Experts of a small language model: width 256.
Below are experts of layer 2 (counted from 0) of a mixture-of-experts language model. Rows are named router (the router's row for the expert), gate (a neuron's input weights, with its number), up (a neuron's input weights, with its number), down (a neuron's output weights, with its number) and show model dimensions 128-191. Each number is 128 + 24 x the weight over its row's rms, rounded and kept within 0 to 255. Numbers have three digits each.
Before each expert's rows: "gets" lists some tokens that make up at least twice as much of what it gets as of all text. This comes from a sample of Wikipedia text that the model never trained on. Tokens count by the router's weight.

# expert 16
gets: " ", "1", "2", "9", "0", "4"
router:119083168189091093165133159139126121106151114124105139132157172124143138132152096147131158150089167073148108086130141108117105140099113115102113098136123156128156119128146118105096103147095118
gate0:112154131170106128137128188115100108103181129086132111056116135137103144136130114118136132170105090096150157128159128112110093086146143160076115127116149137153143111158162182136124122105160117
up0:123126110100116131132139097114128124130076138136118132127154131110115116116145134097129144122129124159144076107130129120187127155135178122137156129110108121167154174077106122140144137119104119
down0:143163094105138146116131132100093088134106135137155102144123118126183096107081114120101134151097110142156122141134150121155151103146111159153150127110164149174108122131125142119163120168133162
gate1:089117096137149161088099166107131089103183096138151137082135123113096093115118089136112106158137129118163148161109070164106147116160087186121123120140126096137136152136101065112147140138135130
up1:116132104127123148090103141124165119111157093127138133109112145136120071153142101144123116125094138122154156163110078177116151136162132166159120111148154091164152139097133080096154124149133105
down1:125124121156155138078118122096134100090134119190157163086133123161119112117134107158111132113148175089158119097128147097142123125097148091141108077094138116159129131121136109152149134151151143
gate2:118126125104115122119145135146114142148120105094108107113163140142128140135097091085123170109117160110180137086142123034158153096147108153124107123129153134089091110092111149097110173081135132
up2:133073119112101118123148128137120167110112106097180137102105156116120139141165112116143134109145125147175110139097143131139107137092095146077150156137170160130050112092087105196106143117158159
down2:135118163140117096090120162115081120153147127122129101157097144172115119113122197178104137142132147143131169145130135108124138073129133137151129143153120101079145119095180134134130148150159158
gate3:142098096166118159110140101147078163146132172099131134094143140121119102153154136127146146143143131141135145129118081108132151129095189100166128143137101119118133119108126097118156102122136098
up3:150108116121127141115136147164100175109134159128114103134162122120096107183137103111155133131108139141144135134148086105134154126126167110188107114148123107115089133088114065116165091125116117
down3:133096104138158140133105123140109136098139158148124139149120132138132133151108092140097104103137118144095115114118104152106130120155106133123140093192139132137141168125159120119160111114130110
gate4:134132125100110099114136108131094090133119112123136136130127151142088148129118163159141118165110108166187178144116120092086137120131062071110138123121086161090153139104120133119122154145161160
up4:158137111122113157161097124098180127136171121166121120115112136132134094082152121096138156130149148133100120155162132179166112151132155111142088180122148096150155126136143156150134093105133058
down4:127135152125132144096128102051098138136107149099092119128157165141168133151129119125089168145170141091086091134103155140111147134143148135127051136118194099153130129129141135120093122082125162
gate5:131124127085121098127155153141091143138089109126123153157120133188154142067146145118162127098138087172174103121187137149157141132132172125137142142137107158166158140165151124093097188150139145
up5:106179128135138133136066097143162125182145132125146117102153087156082126174097117130124094155156157125164180121111145117166128126122125150131124123112115127105134112122137175133145125131126122
down5:102128163132124130113154138143110092140168179159133103088112090096118082116143142112121148139144129160120145124110124152116110171116140108132107131126151109146067153118112161152109119105164087
gate6:144110130161149112144127118129126128131168072115065148125064124134110150143098124134135141117163120131125151087142134114128136117151115149113134096163073130122204132111102146142105130127145123
up6:135098114118139134117151138074155117150118131124158147141126107126130123120133091123138118110061125084107130133128109165109092129160135102163118099174150121125084094126108120149074118139144154
down6:124094192129147152138149114130144136094091120129131109132151122169135079147120156132142101126096152139128135104144120112113130139106111128140133105090125118120122165124149170150081125139177154
gate7:125145136143123144069115152120125135089118090143115136119133170135115190158130129135092100096107118089100112120166114119156173110103151097127105114084140160117124158136138201109108145124129165
up7:129128117115162100150168105110125105089139161113070084184096091118188123145107075138122135104117110110156127112129117162150119169173102144147117134121097121134158148141136114147140125152120155
down7:137170136145127115149135133149144145158117167104120142146145129122162146101096183118109134106108141113131122135143140122139145121134139134105126142174126125137139077086085140160115119096122165
gate8:141131132132102139097144147095157095146119125120126128111192130154135117124131164123130115161117077098106117127159131201086201088141131183136104148142135135111154090124127143128114106072118146
up8:114087134140109146103107141062122103117113094136158133130163126153150097163100130127131112097120122122139149119147127148129138087095133132179146142115139127092153108122153146064110092098144148
down8:085124162125099116121139107133135124171157161083138106096094135153140148139145117110165119111161135141108137114139112139142127175119090119146140135188091153079085113125193115155155100122081121
gate9:148127109129116116124116133085143096151121095112101127073182100134106140075101135133122145119129103166116144116136160135198126096142192148154106150117101092167147115150123162105114092128117147
up9:109144118114131125083122116126155123088125129155178122104184147147126116165114160114126112124143132095150169136100121162116151109108115094157169097129130137122077140071146132179135161165161122
down9:082093124128097119105086114139136125129140120160127091136129141149127113102130157175123104127128159139140140138112163133123121106105116091147150091140099101119111100077162122130102101126120136
gate10:148090082126161089170123067152107125146076136143122102127134125151120169141115136091137131098122100138154128145118131090146095121135112187100154150098103132090150099160095120112137136153101121
up10:136126113111136170099126121134155129124108109134113149172113137135143139146104135125136119123183096148147146107113111153175165123169111111166109123170125151112159136155083086117129147113109084
down10:082142115072168134117110141116115132095140146125145138137135161145142102141152127163105146108131129080128168193171163142109115148151111125172124136126090125111127142148116094102141127131137125
gate11:101175138107156105142138091115082089132123165072115096153119144123155109144128120148191133113107165117093136157163157117103135080123160172123108100153129088149148145122136151166109118133131127
up11:145109148166090141102113175125125157122139139089123140120129121162160150109106139113098133102136149135179128089113144123113157140152122137145082154105106142133153114113145125117162108106151106
down11:130128173143115135080107192084141132105130115133139130155122149058145105127145116129154137176141139166139143105118129127124102122122149100153121131167128122163131102148094141105103175092139109
gate12:132085128127134101127141118114109086098133090110140106128151103159155093124130128135105172131095123133094130113117120116124137095126141164093131129152124119146184154120110107152094153109125134
up12:127103128090168048139149176128139119113149155118119172173123125121163131162133156136140149134135133131104127148158108150142088112160161108129141115112112145098155150207089081142146181171179134
down12:145093111088102111127123131124160153104128119129086117142140150127142144139199137133114127112100089142108120119144141126102133180147089112142095163130126120104123114130142135108108102142132127
gate13:103136139175119150111190133143119141144100155148080148073118136155127216130135142112165144105116118134132128158131142145154105131141148149124119110130112121068153117122102142133126179113137122
up13:134180165154095145182130178115130149165124156126100150107081120126145160136158126149137135095088124107160147135126140171135111148101143156117096135115149143122136087113124135109150153118133171
down13:115085089154115137118056142124113132119125146141111114123112161164120174134103091133160116104100099131105114165129112112127063123147141111134107143147136150112128129114150150130131092143160129
gate14:119122118112117099113118097179091117147109112138151108151146137115156135142132092148124113130137145100152200116108176109153129137086090117098160131101125122134118115164127131139104137142121147
up14:140140119120128091144137145100127137167120101159143132108087115159143155122138098135121104121151145104143059135128108138127153133126172201153104142152133158118136129132118125128119142095136118
down14:100152146135153092151167116134131125128113143095135155139104111148121132117081098167112102131104146124111126108147111113137116118166148091140118138139107126126122151113113150138118155122143133
gate15:125119109137134097123116120134147107133121110091143082142126155110161119102146148135159092121129109120153085127148089145119120104126163146141137117175062100104157224143131099081149147135115134
up15:140098109117148111132099084163199121110121120119134093125132173098125072133115126147165135147149106137144121128144093142156110076134143130135091124169101103118143163185091118100123137141120100
down15:160128118156126108104120133138153119153116139135098153116124130139114095126134109158142143163117146138106088116115124145101130122136120130146114117133160138158080129113104089122195142114091116
gate16:148153086130128112131119103118151138148148093161129148111083152147117165142095125115125129099122134149125121114123124116159102122124146099117138168095119165122126100108131146132132145165128123
up16:122120125071114143122120128114136107149146131145120091140127118143104105076102097158150162102166153086110108098141168153128147114131131165131106076132135113139131149160100175123130122110140121
down16:077084120097109136102118119125127123186190114136103133147112139124098156115150147146124152163107131136160125134168078125125140146113154152126147123116162143133137133160103130098100134113124111
gate17:142111128122167124093095128113123089138137130139112064114146124149131113141114136072163162133135196128089113132141139156146132114121095098093171142096125119123113134140100136126114130161122168
up17:176094124182113147121168104169141133197098150135140133170142123133130137116121134141178064079105092102119165108112143127131115128125142103128159127130132158130140157163105132128130116149125142
down17:089103138114115084129117143140154184123132130148106143112106155095112089125146152172121109144106137115159158130143106138159145135126086113103176135119110108170167123127125133146119081062104099
gate18:108138136158133075105146123166142161072124152145121136107165168144118147133121116139120139229180095150078071136125124149153124124134165121131128132157140154136114127150155107162097164113117103
up18:117183135089153146170084118160176151126122107119111132135116093156093121134127125106149097070090142118167104123159142144131156139113129152144132161127079105138116116122101152133147103097139134
down18:082111146152132129130109144171122106086124141133104131122109119122107169156091120110164148092129128088110165126118092125129096140153154134123118158101111059115157112146124139148148139117171136
gate19:113111113118111112155163123128139109125143071148107127108153105113122145133113087093188135174118151157095189072163131114131100138157092133103124148145077130086155129132139110105128162160186144
up19:139060149151111142139156156141136124145141122143125122116157149094186122180146158137123139114152123137127159123147121119138121131144089110098151147157095151078130123163110101135133164142177123
down19:144154119136138115141139158112130098105081109192140159136136075131153132103173113093141095150149147149146093113172105108128122158180134118117117134109118135124113104133138143084163154140101113
gate20:152110134138154107146153105124113160189123117100115083120150096181140135121142115118123120162107105154116169127141149155133192144113152171145141142115068108203131144113140096165121106133116102
up20:168080137157162100169135101101116173150143145133106111135149157159123128123132107129133138122154132112139183115133147120150155131149123115137141118105097126123139130118133109109114130094121092
down20:111138120155159136111119090182112153115157104127148138078095092128121143101124125106156142112125081151080111099123137142119108115089133128087135153065138151098109155087144137149093121141149104
gate21:111121139137098132093145126136132136154063123112135135155169118141121162182127141090095128102125113113131140137106122094153120128067142145131090187097137114084119111113144126128140149118128129
up21:158100118152112130104124145148120107136167164131178136150121153127126125134123149147094117136134113091066121124114154139132122116129128127132104145131139144100151060117113116147125113117125094
down21:096103116087148169135075149137130127141127164105154085132124129126088117098181112140149151136123118164132125161122140127143118103132142152164123125137088102139143147136108149119111160116129168
gate22:132134150126115127131111127140123154146112138054114130154107146170101090129128156165133102125129168111147128115151151105135145138109140121137127139139107127124121126134135165157116143138145152
up22:127161091147184146114133135108146096092136096144146127118134085107133137126119098092148103132129082140132125139139106142133134126177126163134130118135163121150132142119123091110098141098121142
down22:137112097130106097078140120102163127082126172132132137100148097127109110110106137131119154132134150070123137103124104079115136094113137165125126120133125051114119139169084129131098123092086073
gate23:133112148178117120112111161137134137137117148137141143085119122147124098141120119142154101169082119149099125115104149099150138112124184156144136113147118134132091086139128138097094136105139122
up23:152063124178134120068125108147122128130158109088116133130064090149139084107116141103122111097085127123141086110112136124185094139130117127104103126141147118137108111154136128174138129096171123
down23:137086187149147114105099099127094095129135105118098170127139092109160112099143077111092110118139118134134153140125137135134143134169159083119105081126112150122142125162116102136126156166135109
gate24:084123145140131113149134156081126147124149099105121100144148119149065137111095118121144135101126153154111089140131171126123086095113103142093100170081148116113116120116112155135072118116135141
up24:104119135116150139110118101126116150112098130100137132119147149128135166120135148163141159082135125154129091118082149096139116124097133148086129089162124112155112120145099148131129119113139141
down24:157150140104111132124109111149126119093105119149092094130146118143106118121099121114119109151102134162166137120136107116134088135147117112093105088096104110121142105158168151133144152125132118
gate25:119151139135133107137114143103100100143145115127133145134128099144162137091122067191169117148108152110142116106165120129130118114112137125120128104161095142111124155119152089116099131134133124
up25:110068179138135145149143130128100140134133131165121122141174150121158138124145106151143144102146132151155095125130120135150145103113119109116109131170109175121140142107139118138124153125133123
down25:095158117104155095106193103133162089152118107148113133077139156140165072129147149180165113128157142156124132102139138127149088180174114109139122138115133134133133125145132130159087126133111134
gate26:139155120131168136133099161105139084132153153141135124142105150142096143102105141136178109134160143146172099144146154175101115135092113126124111171114118135113155103135162134117114109093108125
up26:141099154154112125156097159104115116168169142143119132128127127124183105087146092151121098139090159081088154126146115101080165130144099106137132104146128163061135105135124137163153129085123123
down26:111154114117143155090120122152138097128157128087134106126136120108096121091120124129123122146137127091116095111132175131130115145084106132130130099121128115125110119115144118143161154111154136
gate27:132084124162165122162132153162149108135162108141133118111137142135110117128129139102180138147116140180129110158108150184155111155110108176093121148131134112144139101128168118179082154170146077
up27:170126129076111114115127201108152132103089132084157141160116117125085141123095113125125115125145125147145137122133113126123171110121146094193122120149128130122132128122124160110162111143163141
down27:080112166081140105140120154113080125134118149111136136113138104109113125140145142126113100132125149126098116161123108118087123122118124082091095165185071109067118130150129116137108120135149115
gate28:132059077136119104115143116135116117067119088127104158162101143105114132125133110109154133138113140144102121119123127182154106117152113106151154134123106081139142144111120109157066159127100092
up28:125177177149137134126132124119103134184126133085152116095124099130108096103105171148086141136171104140115136124127145072135183120103101151088129110142137175123144126126144202108135116100161141
down28:100060128133118125133103125123138102143094127138168133124098136117151119122137138146129135099126107121124169163127111111143155121123124148127115146079069152131146107120120152134107151122117130
gate29:163118129149101141128186156145144172130161128117105166108136142135127131110131113118136131125135145151059134138111166119118147161135186113099093125108148116131124075088159097130116113147111110
up29:142149084136119138117143125114127075141130095114130137162154149148061142093114114134115101121125158136151111111094103122118080125108105129132133119108138096113184100119120145078090148106161125
down29:152147075090106122124130151119148145134115086099094148134123121171117132107121130122141099116142174092121104090100119145069131086125094170100160117135159087103118156105126117120133128088104146
gate30:118131137139098056136103145147112151078152131083134109105141178122176160157147103090163157143126161098213132144143134112123142142120072122123110139141127140113147111143166082104118122125142095
up30:107123124136119083132121131133098145134107102132129125106141155126142150180141130115143160171128188113207098142114142114100099133103071130160119129144132153113131115183166093120148117122108138
down30:150114124122117110125126141118125129108136131120104085108064143150130131115111162102144165100106126155156155129147105163106108143105119144142102155095148131128129129158128128119084146108132107
gate31:133153106148143106117141134098123121130142079142166135128104103135176124148159130143135209117096130143079142129132156117145118107126118111098159127134105127141143156138050136171109175137199147
up31:134177117141096137132075143164147145127155104106140135109123118134127107126100130111123090084128116130097143131134117124120109129160169131139138142139137116128095125117101134194157124128125083
down31:123132110136107137150139136123168123124101102101157140127123115134129149197138139124119127140038149167135155147094143097121084131158115104131161123147091148133150121155112083117139154130158117
gate32:132128122115163125101148049121162101137138103159156187101114093135116113096143162111102135080116117105111124151122138209117174119091125114129132153115122114139133143088117127149142099108114134
up32:141062122098150133131148116172141119134164152111140179179118106150124145150096139145108123114073139107137143133120141147104136135126159093133138142160140125135126148115117152103145147140126141
down32:115141131143119105158107135209170099164117147124181125141131105168146139100114110082132112127123145120092124137110108141142124147117142101114157127106133111151126122163092172116178137163179152
gate33:099136122084156141137091142181140139112103083112120129126150145151098150142130121118154125169134143103157105141153146105134133109108140129105080185145127180125128112124134172081136114072159136
up33:101112152130138138163125132096116114165109135146131102177109137120182118135115144141104082119116106146110132119120146134129122092133119122094200123147120088122181174114117140122132163128139139
down33:061092151153153075165134095117130137180103105138140121142152149136107158136139142141092137119086119106116137129142097108138131083116114164132129113173126135116142111116127154120145135186153170
gate34:101111140144152119118138124133134159124108131100154098122110127124171156119128136114120151146087162113098132123140151124123084113115136148111122139155131146156136144097094109106129137122140093
up34:137158167146095062176107122125091045131142169159109124127120147164089098107144101134161109123132111103077124123129119152102148163165150129134135131118142156118161105144147138108144106168120148
down34:166131080132118124132139131150124132148106126127056154118128113176161115106113107105174112093160113124109146112094150163128129142115148105161156106118113125087161112149131118125123156131146157
gate35:127141136115139112144155153148099152169147144087113156123128128158067114143133138137139105151132104149101151147139143138071129128126131118129108124149102124094154088147098103115149107129127121
up35:122097137120118110146144122119114163161127115127133129165111164163116097148132130141120125133156138140104061133098169139145145120171138114147109144108139134134136127117134150176123088142125134
down35:120139135151150120205143120126143136157104108127164137123102135136133139110142094114158124142136156198123118129149087131201117103171135130158125136151120162150145161083139154138164107131160125
gate36:126118145096129105144112094125123123089125143136144101123116119135127129065090137120180145152177153126145129125122099134166147127113164100157124114092126139089096103117163121127127111135151103
up36:110115143094141128153090084061180121081141143114156108065125125153140097119068113137160122138166173101119140133133113114131119147164152102151122109099129140114115122117151119115204135146156109
down36:144123137122135105173120080145152121170150125111145129180116101072128133093117118159134154150127169115095150152123111087161127129160123127185129131135170121108156149122146144147157095159173098
gate37:150143120076137148125142143148081114115133158101161128134138070172140122128145119123141147154129076113132177155147127135122116112166145139133119111133076154158183112158072134103132175122155120
up37:094095133145139123122107071105156126143115118145146124145136174106143135088121118122137131142144142138128113122141125086157137135134071107138131150136109143097079162128150121135127116098139142
down37:129120121177137113123125074128129101148145163125110138078090140098121127114165114110139138124170116128138154108162138117170193094127112119132136184123142120096108106146118115112144132111107158
gate38:125119112142120119136108133124151099126157113108113117127144109173140087123119099127141147106121114128125154156134123116154117104102160168150105155151141116137094095125188125086086145122146158
up38:119101113133130112128113148134144105141131133167117144129127128153104101089124129075183174168131122146126156134158101150136131118133151122124084137126144152143117125178172122132102109134116113
down38:123116182141135144116138144132106122132142119102115142134071129136104111126169107140121140137170141129136154084078147161126147097098172109156147118085125137117098167150099145132089105128115115
gate39:107105126184147140133129161096120106099132098138127128115102153181137145093125149144124088126124128122092152140136116132110154105084059146128169135139146148111175149084127143144130139109153125
up39:133102111115153119079136105138082115148128150122129104128138105086204085143113125106140146148127116162152126133137132121145099147179130134108089142144115140102087134177132096117120097106144133
down39:126137174139086099134138117148095138163134155108134130162103093119138155124140135086143104129095093157146137144153130143119120137154099154115105146162079129110143101140119121096108114095117112
gate40:118137120162120108125120134135100146113143123141176129117158128147201118144113094120120143114097151169138126143117155097149149114171140122145129103173099121148089161140131104114148146124111120
up40:141132115111111147116132107126106124129156153111085094140122102108097134146127145155114116165163104086142120095135121153147134120123110159095118146099131130104117114101119150131113118117130145
down40:110134127118121134090127086179091111125122191147119167088112134115122134099146131150091118160136099107125101116104137201204119128106171143129105152133108156164123117087129154107168155110102153
gate41:102086134093120131097120143107094155089124126127168075135097157132156132126141107142104168142115101119172073110139181148159173090051130126126137171099114117138114134114118145138124112133151140
up41:100136136146118165160137109140108129161151126154145133119130129084131146140112098148129155134123148108139161122123132117151128120129093162127142168169111160123137095150099161113109147101153140
down41:098126144111127144114129131133089147176076134170143134138158143123131108086149119166128155119098128159103127137094135117091125145100149137125118123124163113098154125139124077121108159121183154
gate42:112179134137107103138125139122123106101157128116124081103105150151151145116136125151147150173111151136106130166141143113118121124091118145144112146136109125142128144116170091104104121144129143
up42:127144147150113118144134112106093125140130140114149120122104198116184120112152139170080135153107143129145115141125121142096155116128125151119155155144142164132139125092126107120117106109103133
down42:149154127127111152167092128122130101110140142142152147147135121116152172097093115121158118117129128141106121103117118117112118130146142132155141098114162120123102108138090144123149144069107115
gate43:132135096098120101085102131146107135123121129144101098135126084161164105106126114079148178129118128132143113119145136113136064125115111157112105129101133118129110120189185130124108149160113111
up43:147117134117149155126101171152141130121082097114073104132109118116081175126141148135152131100151146130161089154133089128157118121109113137135057147081106111117154133139101138118122142105127136
down43:110158108134163115122120122082148122102136183137115147159142176156154123142083107131110155095137095118143139146117124131098157111134132118136109126157075158116136117146110113135116162085121116
gate44:114090108128103100137155140095111108101118137160091145165141100120125138130126112123211124187121117118124125101171138146162123128173094093114160122107120128106171093088143116136061119130165130
up44:150144122123125131141148140106151159169113151076124131132101181124119091107129159146133142147128113128125156133128091104095143132102114137124087093156127162124121131141166169118142095138147097
down44:090143122156170125132099113125141128135135131125140136099116155112138127129077128145110131111133094095106136137095129152170161088120089134112103147136109111072113153134174144169112137111144112
gate45:145100142138134120138112138107111143133184105087108125106088117146131124112135080146142195151115108137061054111130137169104143145135150125124095104107126137147141098113135116157100131112114081
up45:137150135122141097132106124125121142135119128142121100144102132108138145133122146097115144101158151094188133142137113107136144116132094133126178138126138120164135130114123145117114134119074146
down45:154138081097115121146109129126159127111109129158138106141132121122138174119167122091131150111102138123148145131162167098166085127107101131114148171100139150100134096152095174090149135138114110
gate46:082115134154136085130140088141095096183086125085146146118149136129127134143144135115140158129134138135119100106147115134129118087142081110094137122154100144141162126140122142105069111115122166
up46:121145147139133134125159124126179163138143116109123161128125141123139096139140128131117152149112143124116077123127118117116139097148080086106121141145114156135119137114105128118083106141116120
down46:102115197119059086121159126149121131128106117124156072102141116109108175158191134155082154146077153125125130160132120129126171125097132141115090096145107143156127125088090104131129116157110114
gate47:142152141124115158121139143126144133091168095114146089117103144131139148128126130179114136146114179109152105142124125105069155114123103130132060115101142120128118157096110161150125096160120125
up47:148142119127117133115139119140106117149115110110164145117154135126126131117145113160132103123148122155082155136142119107087157127135117123076128101143150113132096138144106114135138156144131093
down47:109125108140113109172148119175121111153112128143113127129122131167105097130116126155118149084140128147110107159127136122127146145149138120113101119128126106099118159118132115105109153106100137
gate48:126112079120139113100083134102144077046099114112131130143121150156084129105109101115135120106115095107062114131124127138131092132118147116173105103140119131126117115124124134115132099098105107
up48:126091106104120132158132141143141101091126135096137123127126170106086156151152118142096133138090151106059133137132155127107104151153186126150134109119153141135126138110156129111148082158103123
down48:155100103135130115142154094119114159157158125175136152120095132166110129123140115134161103108148115130138131094096168155161115072129089119127147119160153069119159097134161116173106147127145141
gate49:143099161149110138130114099113103159098169108130094131167159135132111134119138106119111135177111157114167116130127166099113128142099132097122127159126117160114129085126116134131083093138092087
up49:153134160131084133145156134103090154186136120101106142135112105116166119121127119127116144108154119128160155124131158104159201138128093154117132173096096140114149110134053134088121116146149095
down49:128142138190136134179140145107106118178114081109146171124139101158124116111108125129127143152123137157103175088129134109116139124113143141059197131120095145137137155049127106105145187131126136
gate50:112075153130109119071152135119173138130158143080117111105128114184136110110136074129130158141143127110118136110138144096144142126117155136142124144163145149078124144126088103081124144105171123
up50:129111131115153131165121120167114168142103115110108147156114179093133127182113175129133110128074103173132122162136129160158084129134096101117144130133103128143157147154097146174149125140135125
down50:115164158144154080094162143154118120156123171096108158099146134104107142142122120134105104151141087129150135108130107139126117141148110127096129126083103132132131131165105116135085103097113120
gate51:133164091130141104120100117106126107140152103097093109131126131111113110112152115073110119123104186105120117156131118140200045124119165156162109165096156128105125131148158148130123126084126111
up51:124139137158119127153107119163139114108136124135091156179126100125121135121108058115121127098128143095152133123089132150137085127126099139098105137132170124105157098138128177135138122108143103
down51:105156136074174096112112106144121121154103128127154133123131109113104142179133112153147112141118123127145123141137116106119088178105126114136147132167132153091109099163125101139124115131126153
gate52:147145127134118146116118142098126159118134056120122121121123124145138131145127128109133154167157122104159107115108127164158129119094117116116125171174107137171142112124098081139092096125127141
up52:135169163144120109136123151106141151138159111124147153102144153153108152131096133102096145159126127104162127137127144120148123110122081086100111180160125122145128085141078100154122131111127143
down52:154163127132119137094098164144153159143118113124128124134139152148139108153090159132157146138123153140146129106162126122137095137114135098061118143110142159163126126089148107121133139124130138
gate53:092138136113083112107157178117108142149127105093163140116145177137086105143155078131097134155107108103104097133155160074103143088108084146144127117154139161124106136113110121096135141116150171
up53:147097134090098093149160136114086116159140116111131151146189116106152092129169128143100104151126150094131118117111152150112167110105093117107140132142109135126131122127142161078085117115148123
down53:147093133109098139152162113174104130137155130183112154102141124116119093109100147144107096100161111102105125176122147174166155144105155110134115152094106154116149123147125128105117157128139138
gate54:119099167123134117119098149132133170060104138086145104089120164177172160087120141125114136111126141125174132125132149115107161120109090125155122132149096154132138126133102147131140146068133143
up54:125085118108116104118118137101175168093135114125139106091119193084099147119095162158121164180093194162107101158152136144145122121123129108148106110141122130102137109146100131119114154101102116
down54:129137146113142096143160170118111112097118148154146127116099161097159156121118105161147157150122118175135109153120108102096144090090153119145091086124071118113153122145106125114130111095131093
gate55:131119124130129110177072054119106135173140137117120110130134141116091091164137086174125124121120107151154111120138141133124143142144123133111124093142123120107134131132135102117158129122118117
up55:148123104141158150146119086118152161155117111145139151165138156111101153120158120148125132148137113142167108142111099158122119149145122145106106103158123141130103150127154119119104111135129122
down55:128128099144067143110143117138125116107161103148151130141099116116119143123157162123127112133126130094132111090089142186127129125124130132143137102169087167142163153140105098113076110105141132
gate56:131122154147081104144121083150109130164112107066114149116118146136118129166143139137130111104122132150159180108129182114121147132133137134110112126150181105128185135143090123087117129119123143
up56:131182104145146091138127119127101080106097144166109126148177141112136147138104144082132150170120137148147135114135139141152103132139128144130134100145115112122110165127165132153118159125118087
down56:160151089124149117136155123125144154126089121096054102130113164129136124144138083131145160136102158116128146131124147135134107151109128171194098130110092139122123114154143136102107128059103095
gate57:083118139150150079131133154120115094122088132061113146162133103114088085141108164150135134179179123085163118103184129113123127125123137138106089109145093134173139126139126143092087107075106187
up57:109139154122138118146133155101143142124131127122120158130154159098058106137114154118128133212153144114156045115113158105126107135116168125115107107127107157139145106074112082125126134102085179
down57:117133161120125121126128143116129149132131114124155118125116100134105122138133161136130137144125135146128149157130129089097151141135129117113071114130128139174155108106120136162116131161128144
gate58:143124133132175124122126140158113127091185160109115141092136138133144151174125114115170138147111147127122118133130136153108125123114130153141144115162146091082161082148107108117083161112157118
up58:126134114113123126134150092145171126148117121138107111139108129181112168160148147103118094110143105132129143132121126158142059144145138135129134126084150102127106145154147120181142149124100133
down58:121126140143123101133169155148123150150088115119114157102128145129159164150121108111177131105082106146146116140110125116124097168106140152137111123106153164138152172177124104098130107123095172
gate59:159157135189137096140113145119117120190117128124152129106100116139121152106124144132155087136153121088138158135080094108158112108142140097112124114159108118112155125197139142120089112118138137
up59:141110107150153098137124146146187126095141110085051135110166121113103100137117103132119132169097182147083067138109120160137159127148201156166097121127122092125185145104161148145079120119141106
down59:132139138155119126121091109141125122094149117164135140097155128106110129099159124134094118113145127122154148124100122118132128142138175120149111098156131126113125119132114145108134132130092114
gate60:140138133111111079110126150097106142122132124105123132124106131115105111102123107163149124165149123088115119142121113119118111127106077115143130071093142133128131137131144127112090102115134132
up60:123105124155122136100150126143141125113075138137097144150156143094147098139116161120067183107072104111160157159120124099119153107128095146118113166117119112123058142123099114092151123170106097
down60:134117197111164139099149112121143137145119143139076092110106107150111082129144124148116158152105151124154140131133119120142138154093130117139119105094097123111151118125092098162114147156085131
gate61:129153127134138141129144142113147143125101096091163131150106163124119151087136164168128088162135100140148147114140139169148152114151139117112107154136111151100128134115069141134137135142169148
up61:143184128138151135132153092141135127127138175087173144084157176127122157159124071147141164112135115063130121150127155153112147114180151139118127141108139099125134113148115153100136084116149141
down61:134133127183115091104119121133141122108161138117155115110138145164110111151136140121167125094128098105136145125173107089121116134158160083106098090123167116134106099150122143110126116126156119
gate62:123124161156107127124152126116100125175115117105137139131147121145147129118126140119186126078071106121128098108120182105128153126102108171104148154143151109128122095121126149107135117112151110
up62:115079145143119175102154137127082154139128125156119145167089151118154119140149183086121164124141096123162140120120198143124137150139131126085141146161131172126133142138097159131101102119172129
down62:161113151124089175097106151106109100138086113119121129118112118081125120109163116149130100140114133185155095164119145176112105124126080171148135152127100145132129116132131125122123125106149106
gate63:108149119139150131108098117134146102067154174113144108095118122108180115114119122117086136148086143118103108138121156141131121118122109190125136118150132108149125134155127193072106149107136103
up63:104135139115122117123132127127133159161054119096123138139108143167130151122118180178129117131137127137166154112151143143128157126107178092156123117099107139112140126111120131160131114136101167
down63:085111128104135106139140172080181156102143128113083174095107163153163093119129145111155129142118130113092163123122082113081099124139121162165134148115121106092145156094136175122121113102137110